{
  "router_score": "softmax",
  "init_std_router": 0.0061,
  "lr": 0.00339,
  "beta1": 0.95
}
Below are experts of layer 3 (counted from 0) of a mixture-of-experts language model. Rows are named router (the router's row for the expert) and show model dimensions 192-255. Each number is 128 + 24 x the weight over its row's rms, rounded and kept within 0 to 255. Numbers have three digits each.
After each expert's rows: a language model's description of what the expert responds to. This comes from a sample of Wikipedia text that the model never trained on.

# expert 32
router:121126107111132075134192119126129137109089130119094145126172127121152149132131128108112081110136096103089121112161189131123146110127136144130110134145144111147120103121114116105195047112150132
Commas, table pipes, closing parentheses with comma or semicolon, periods, and is/was/while linking a name to its description.

# expert 16
router:100179083095093090155160140093158164099130134100121170111145147111152178118141116099091125145120128091096112111139134095073142124119131171141128141159144104130114119119100128135154112128159176
Final pieces completing a word, often suffixes or name endings, such as chann-el, nick-named, uran-ium, possess-es, Ire-land.

# expert 59
router:096160098100149127129149148101150157093102122096130122110157146099156159104127098117107105150114119104116111122138166113120139104135161167151133166156156119140105115108136132095161092090155151
Content-word stems after the or a, often followed by of or -ed, such as found-ation, member-s, collect-ed, number, idea.

# expert 52
router:104141112127126112141149136092148165107124137085106160097131140111166133114156120111103129108117112101120107089145161108115173128141140165163134145160153091159113110107114135100159093105159155
Inner word pieces, often c, v and vo syllables, such as in-vo-ked, con-vo-y, residen-c-ies, ad-vi-ce.

# expert 11
router:113143098100127082136158148092138157107123133110093143093177142107148141106133110125110103122104080096089093103154171103114165099120147150149122152155140101157110103116121105127139077110148150
Pipe separators inside numeric table rows, plus semicolons, commas and closing parentheses ending dates, names or clauses in lists.

# expert 34
router:105165092112118096111133147087134173098132123110108148103135140109152164106139090122106118115119095113077115102171131099112156103102120162149118162150147088158105104097089125108173104103160153
Word pieces, especially k inside surnames and words (Wokalek, flanks), plus as in cast lists and line breaks after list names.

# expert 46
router:098142101089134102135155148099167166106144141093105172088123144098154156101139119123104108163091106107112121097138171076106147111110148175143119145161145089114093090099132131107131094110160161
Byte pieces of Chinese and Cyrillic characters, plus word-final s and letters in foreign names, like Nor-we-gian, Coordinate-s.

# expert 6
router:097164105074123100125143128107149146099126125120120152103146129129184165113146088117103117137102110093111105107154174115116161122124128160145149150153146072161111113124109116107128104101156155
Line breaks ending list items or paragraphs, heading equals signs, and the word career in Senior career infobox headers.

# expert 38
router:115134099094087084129144149105172136107127115120123162103128150090148143096122096133102106121122106114109097096146139091115137107128163154138121164171138091161106120101112116075130097112160152
Bare space tokens before a new word or number, especially in tables and after and/the, plus hyphens and year starts like 19, 18.

# expert 60
router:102147099111116099123151124092153158106117154100134153105141135099158159103122107130097117114083114104103117106146165102121168119096138160153141163171158086140105100125104108099128099101144156
Periods closing sentences or citation years, like 1962)., plus er inside names and words, such as Pi-er-ce, Engine-er-ing.

# expert 2
router:114166117123097110159143152091151170091106125101126136105174114128137147101119109134120111138123108121105111097147157106137169089126139162176121167141153066157102105110083120106176094096160155
Mostly " of" in fixed phrases like Round of 16, Date of birth, Register of; also sentence-initial On, In, and from.

# expert 51
router:110146095108125106156145151115148179091093149113106136106142128107161148100143091117096093131131124096109118096152151093126155121098117150152124148172156107143099095116110123099132100093148152
Pipes, dashes, zeros and small numbers inside sports-statistics tables, such as — | 0 | 0 rows, plus match scores.

# expert 47
router:100135100105130080148150129099141164109111131091116177102132137123163147101122115140093127109100096097088093106132149099103165119106116159152152155145173096146093109104104132100170105112148171
The letter s as plural ending or word-internal piece, as in hours, votes, Massachusetts, los-s, corre-s-pondence, plus other single consonants.

# expert 55
router:113140111113130114131136131090146149086111146101103149117147157136149149103115106121091110145117098095121080108158135080083136101128139157131145153152152102135099096107117112081151108109166160
First capital letter piece of names and titles in tables and credits, such as W in Written, Widow, Wenwen, C in Celtics.

# expert 18
router:095147115106101079135172144103141147119099133135110140064121142090162130104137106118088115132132126115126096101165118094106171119126129168136140163167168096135110104129151116114125108115171163
Word pieces inside or completing ordinary English words, such as Bri-dge, com-mon, pand-em-ic, launder-ing, semicon-duc-tor.

# expert 28
router:112137112099118117148160162114144134094111135132090150120138140088141146107156103127101101114091118098130112099157169110122141115140148161177134177169144106158113096132114111106140105108159136
Prepositions, relative pronouns and sequence words in narrative prose, such as which, who, after, during, first, and following in "the following year".

# expert 14
router:114136111082092123103137136132160152093108133130098141117144146142165169124120081108109112134130122108102130099141158110117138125123147137135110141136131103156088104078134134127143127110148152
Final pieces of surnames and place names, such as -son, -gan, -ford, -burg, -ville, -ley, often followed by a comma, parenthesis or was.

# expert 35
router:114135070126124099138140124088125150107108143102104140104151141119136125114111116138094127089126113111115093114141145127106149091097130137133117162155147100151100113122123119114145083121153163
Hyphen bullets at line starts in cast lists, taxonomy boxes and name lists, plus table pipe separators and divider rows.

# expert 42
router:102144102130144105136158152102176143106117130108110173109158145105165134099126131113119113123098101105120101103139183084107163119115125156166128158145148096160104101109103150101165103113167156
Year digits after an opening parenthesis or dash, such as (20-20) and –20, plus final s and y suffix pieces.

# expert 40
router:109138109106113090133161140087125149096128129099115130113140139102162141101145111124102105129098125109109094102160144087106145112118139157141136165154145099115109101113122094108141085102157167
First capital letter or syllable of a name in lists and tables, such as E-ve, Bro-ncos, Ro-ger, San P-edro.

# expert 23
router:090124107111118102142161136104146163090125140083120152081127128123156157114135120122104103121106114104102099099153156109116154110127130166136119164167131098153099089107082144091145080093179154
Syllables inside foreign or unusual proper names, such as Cinderel-la, Em-la-k, Ka-yla, Pa-cific, Al-p-ár, Star-g-ard.

# expert 5
router:095149085115105084141130161106147153088132119096116123100134134131168140092140100126101122120109113094092097090143146099114148100104138159143127163166173092164100111122118121100132099100149153
Short word pieces inside longer words, especially after st or le, as in st-at-us, st-at-utory, inst-it-ution, Li-n-colnshire.

# expert 57
router:105136090105134100130177127117143149098126140099098126109136168108127159105121103122095122114117103108101091097125141120108145092107144166163135149164148106153097096118124137111114097122166164
Suffixes like -ly, -ive, -ity, especially the ly ending Family in taxonomy boxes, plus words like new, family, large.

# expert 39
router:084136108103112089139148112089157152102107154091128128094120190138143149109156108153092112131090130122113114089147152081121169131123146148160141171157171098158120102098138125107170108109163154
Consonant pieces early in names and words, like r in André, Krishnachandran, d in drummer, driving, plus ex, per.

# expert 8
router:104165103106130099137138156095159148092112134098111142104129128129152136105105105143084127109091092093105115096152158097108164110128110149138123157146152087148118106124129122080156109082159163
Early word pieces of Latinate words, especially imp, ex, x, mp, le, as in improved, impact, dexterous, excluded, degree.

# expert 33
router:119129114072129136140144152131164130108113135096107127121130173095141137105156069140107123101117134125142120109166162106086130085143182153177143150147134106156113099131166084102122106103148136
Lowercase opening pieces of words after the, a, to, such as re(ach), f(lux), con, pro, st.

# expert 1
router:108151107112133073133143130104139145083126120101102176103129126127160153097140116156106122111123085103117114104164153106123144114151160161156126172154148088146100111118139126103145096106154158
Line breaks, list dashes, table pipes and heading equals signs, plus sentence-opening words such as The, In, On and months.

# expert 41
router:120148113106128109138133155112151148106104143103099143095129140086154174121142100129095122136092127105113084100131143102129145078111149164142100138164149107138102114102121125096129118097145155
Byte pieces of Chinese characters in parentheses, recent years like 2012 or 2016, and place-name parts like York, Island, Australia.

# expert 21
router:098156110106106093135155128091130160095120144091126145099141141098158131101147097126097104109092095101125106102165141105107147108144123164144131164163143118128114101110105120099141091096163154
Capitalized first pieces of proper names after a space, comma or table bar, such as Mi(tty), Da(niel), Ro(vers), Con.

# expert 25
router:095145107114138114148167149110160157107122157115119141096142140099145156122141087137103097128114113115113089109151155082116154118111131153136130163161140106146109119105102115114147120094157149
Number pieces ending years, times and coordinates, like 19-93, 22.97, 2.6297, plus closing quotes and braces after titles or formulas.

# expert 37
router:100158113095125089157160121099153170086130133104116136089138137111171148114134126126084108107114103093099089105158156090122141116124136150138117157156147094127091104113115135096136088112153161
First letters or pieces of proper names after the, of or a comma, especially G as in Genoa, Greek, Greyhound, Gruffydd.

# expert 54
router:115142102090129104138137128100151152103119157110111159100149131108164144096110103153077115119101110103098082110162160107106144122128156167144126169164155123131098104104117121106131074116137162
The, its, an, his and nationality adjectives after prepositions, as in in the East Riding, in the army, British.

# expert 10
router:115154100090124102121145130089167150097105138101085151120155128136161171100128109122101085143097120104087098094139150110103148095112170161146139147154153105150108104123115110097146089088159148
Closing parentheses ending glosses or abbreviations, plus and, commas and line breaks ending list items, as in (MCU), salmon, coyote and.

# expert 63
router:107168101113104086123147134102162136095134128113118150119121156129187169108130109138089125132110123099099095113154149119108180123130153152158140168167137086174106116118100131103125113103146145
Line breaks after sentences or list items, sentence-final periods, and heading markers ==, ===, and table dividers.

# expert 27
router:104142100122128100135171141088151162096110113122103165100182145134185133099139118127101112120101116097096101095153150124110153089119137164124143165141181091141091103108134133093134097098160161
Whole nouns and noun-forming endings such as -ation, -vision, -view, area, career, government, often in headings or before of.

# expert 61
router:097148117113113132151159133100159144099137125096088117111132168123162157102139114149111114089117113095128082116133158113093138085127156157170126157150163115134078106093150131109161094097147166
Second halves of common words and whole content words, as in d-ating, Th-ous-ands, coal-ition, sing-er, government, building, design.

# expert 53
router:122142092100129102147125157104142134079128147122101141100161154113142141097144102117094104137100129107107100112173175123116143110140113155142140172152139111124103095100147134096120086114141146
Function words opening sentences or noun phrases, mainly the, The, this, that, which, it, and paragraph line breaks.

# expert 56
router:093143103090136104155171122100146147105123137082122146112141130110179152115187110124086105110121091116120125105156141118119163122107160159149144163155140105139091100124129106095143114085175172
Closing pieces like er, ö in German names, ure, ov, plus whole nouns such as Town, member, record, goal, district.

# expert 30
router:099170127109134115112154131120153151114143175108115134102132127101138135102109084156087086145103099100134092085137136098110130084129134155144129153147146110137111102090126113113134110089143149
First piece of a capitalized word split into fragments, usually a name or title term, such as Te-resa, Ke-enesburg, Con-sul.

# expert 17
router:102141099085091093141133123086163166108111143108111143114140135104166127091134099134100128113109111097096121114148170098098141122138133170152139149144152117145096104124114114095144087086157153
First piece of a word after a space, often prefixes or stems like un-its, re-action, gr-aduate, remain-ing, inter-preter.

# expert 49
router:111142101104125094140181145119169145098120165108089138099128165107158136097124095125102081120111120105113105108154139125109153092123137156141111155148147069152104089110138094113177100103159158
The word such in such as, opening parentheses, k pieces, and verbs like was, became, began, often before examples.

# expert 31
router:095174093141119107090119116120111157092120108122105115117150128140161134110162126114081117079113106117074089104162157115094161134134150138135122131142151109141061106114123078104157112119161144
Endings such as ed, es, us completing verbs and nouns, as in appoint-ed, impress-ed, P-ed-igree; also Born in infobox lines.

# expert 62
router:109151102101110115161135139091143151085127152103115147091131145128163155105133112132081118110106099095120109110139150112097153104127126152158129169135143086151097084110118120098175115089171149
Capital letters and Roman numerals in names and tables, like I in Ion or Imperial, World War II, plus law, order, scores.

# expert 44
router:100143101098117099119162147098163159106111153108116145089126134115164129110136106151106121121106093099094100095145147087107150118113131145143138163161153108162112103121102124103137098102154165
Year and date numbers in infobox Born/Died lines and text, like 2024, 19, June, plus early and statistic numbers.

# expert 24
router:107156108108137119141149131094150155113114135108115143104165150130162134108141097123097111115119097094117092101144152104134158121120141154154131158148155082145112104126112108083147092102156160
Century pieces 19 and 18 at the start of years, opening quotes and parentheses, the verb led, and early word fragments.

# expert 9
router:100142109110114100119178125103136152094118149094118136089163130096172140098115100131121138122109092095120099115167169090113176095133146161160141155171134107134105102115123133117170099095146138
Inner pieces of Latinate words, especially it, ize, ion, ial, as in political, literary, citizen, administration.

# expert 19
router:120160096105112081134146126102150143109125148110112152107152151119156130100125106151103113125115096108107084114151158119101146102136135173141123167155144074148115115090101104108153098107155150
Words starting a sentence or list item, especially In, On, After, At, Born before dates; also first pieces of names after list numbers.

# expert 13
router:119132088084104098136153120112136139094120130104095161122160155120162143108140110122108108126118110098103107104157164114130147114134131163141154139159140098156074098113120110124150089111165150
Function words linking clauses or items, such as to, and, had, has, not, plus line breaks and === heading markers.

# expert 4
router:114173109100112106130148145106147159109121122108103136123145155112165141102108102157110121112091099097106080106140149098121156119106132168135144149139139104143116105109134109105144101068153155
Capitalized words in names of countries, states, cities and institutions, such as United States, New York, Republic, State University.

# expert 36
router:126134100118140092123156139135142144102128125108129190109160150145155169096096100113114095123132127105105112110158180127114150078117149142126116143183157119152090105132125092118127075123179146
Verbs was, is, were, be, had, has after a subject, as in it was named, South Africa was.

# expert 29
router:107132092113118086119151133062172145107114127099129129110135140127164155104104100144099075153092114108103119112140163094112186116097127146154139177149152076136105100123121140088153106105146138
Sentence-final periods before line breaks, plus digits and numbers in tables, dates and measurements, such as April 25, 7.8, 987.

# expert 0
router:107152078116129101129146131092124169090139128128113150105166143119150127107141124128118133125124082110101109118145160112115145119107136153152123163152145104133111110124127105122141099118161177
Line-starting markup in tables, lists and infoboxes, such as pipe cells, dash bullets, heading equals signs, and sentence-opening The/In.

# expert 26
router:101146091092138105139158135102186162094095130105100138117131144145148155107143103127081102118108114104086095096154167101110146097142132159143147163148187110132102105103138114100147109119159162
Opening stems of common words after the, and, to or a, as in eventually, maintenance, mainstream, reserve, machinery.

# expert 48
router:119173130095114124100142117150156133120142174126096140123130136113127135105111101151108113149126115105139110114148131116103134068113137142139119150136138120128105104109124118118142116097143140
Capitalized words or first pieces of proper names after the, of or commas, such as Black, John, Soviet Union, World Trade.

# expert 50
router:089142121103129130126153113111163156106126167109107136098139128129172155109116115160103115152127076106109106110154137098114143090113127157149118161142152098130103099098127131104161092083158155
First capital letter pieces of proper names, like Mu, S, K, Sh, St, starting persons, teams, places and titles.

# expert 45
router:101131093092122087156130135095175156091108125112103148120146163118139144100107092119104097144116117106110125086160150089131133115106167147126122149174152104155111102106139109098146107105154141
Standalone space tokens before a word, the piece od (exodus, Wood), and verbs like been, made, received, being.

# expert 3
router:121157102099107080141162141103161174104104152120132119107126163118159151077134107107103120115112125105139101116168144108111141123100128158150125153147136111174108103135134125095139094111140165
Accented letters inside French names like Orléans and Liège, plus mid-word pieces and year digits after 19, as in 1987.

# expert 58
router:111124107120112103173190134113125164107108126110110125107146137123141141110143112118109128107125096101116103109173145108098146117123122153153107160168133089136112094109142126142151074109163168
Pipe separators between cells in wiki tables of sports results, election votes and statistics, usually after numbers like 55 | or 888 |.

# expert 43
router:094137084109111096128150121111139162090121118113115145097139162096144135105113116134112119131101103102095116109135155096113147081116129142148134150144168104149107113111103139099151096104159170
Dashes starting lines in career and infobox lists, table pipes, and name-ending pieces like -ger in Niger, -ley.

# expert 15
router:097143110116132091147148117091157154093115139077108141103139146110150149118131113118088083130109113113096103099137151100089175123140128153143135150157161099155109115106128118101183102117162168
Short consonant fragments at or near a word's start, especially capital R in names, such as Ritz, Rhodes, Red, referred.

# expert 20
router:126144090108120114128150144090162185081131140107113132111133144123154142121119112123102105131118124092109115101135123108110145105113128146137106162164166111147117105098133105112140118117163160
Middle or closing pieces of ordinary words and place names, often single vowels or ad, as in read, Atlanta, Manhattan, Cuckoo, agreed.

# expert 7
router:123151130093107136124129143140159121112129153120103133118139133137152182131121094122116109147122144118092128111136154119108130139129164127138090127133143112177101110058120131121134127101145137
Short pieces inside a word, often the second piece after a capital, as in s-co-res, Rec-ru-iting, F-in-land, Foot-ball.

# expert 12
router:120131122083102140112152127158155119110112131133114135129120121143146165129131088103117118145118136116117121113131154130127137138097127130142112136132121101150104105063128137133138140102139134
Final or inner pieces of personal, place and species names, such as Farra-h, Rob-in, Mohe-gan, Planete-s, and rare non-ASCII characters.

# expert 22
router:088136122113130098114161156104162156108104128090122149101097108106135123118163100122096116129125139101118103079138131124130135110134159161148075162161142094158106098078131132099126086117162143
The word See in "See also" section headings, plus short mid-word letter pieces like e, re, le inside names and words.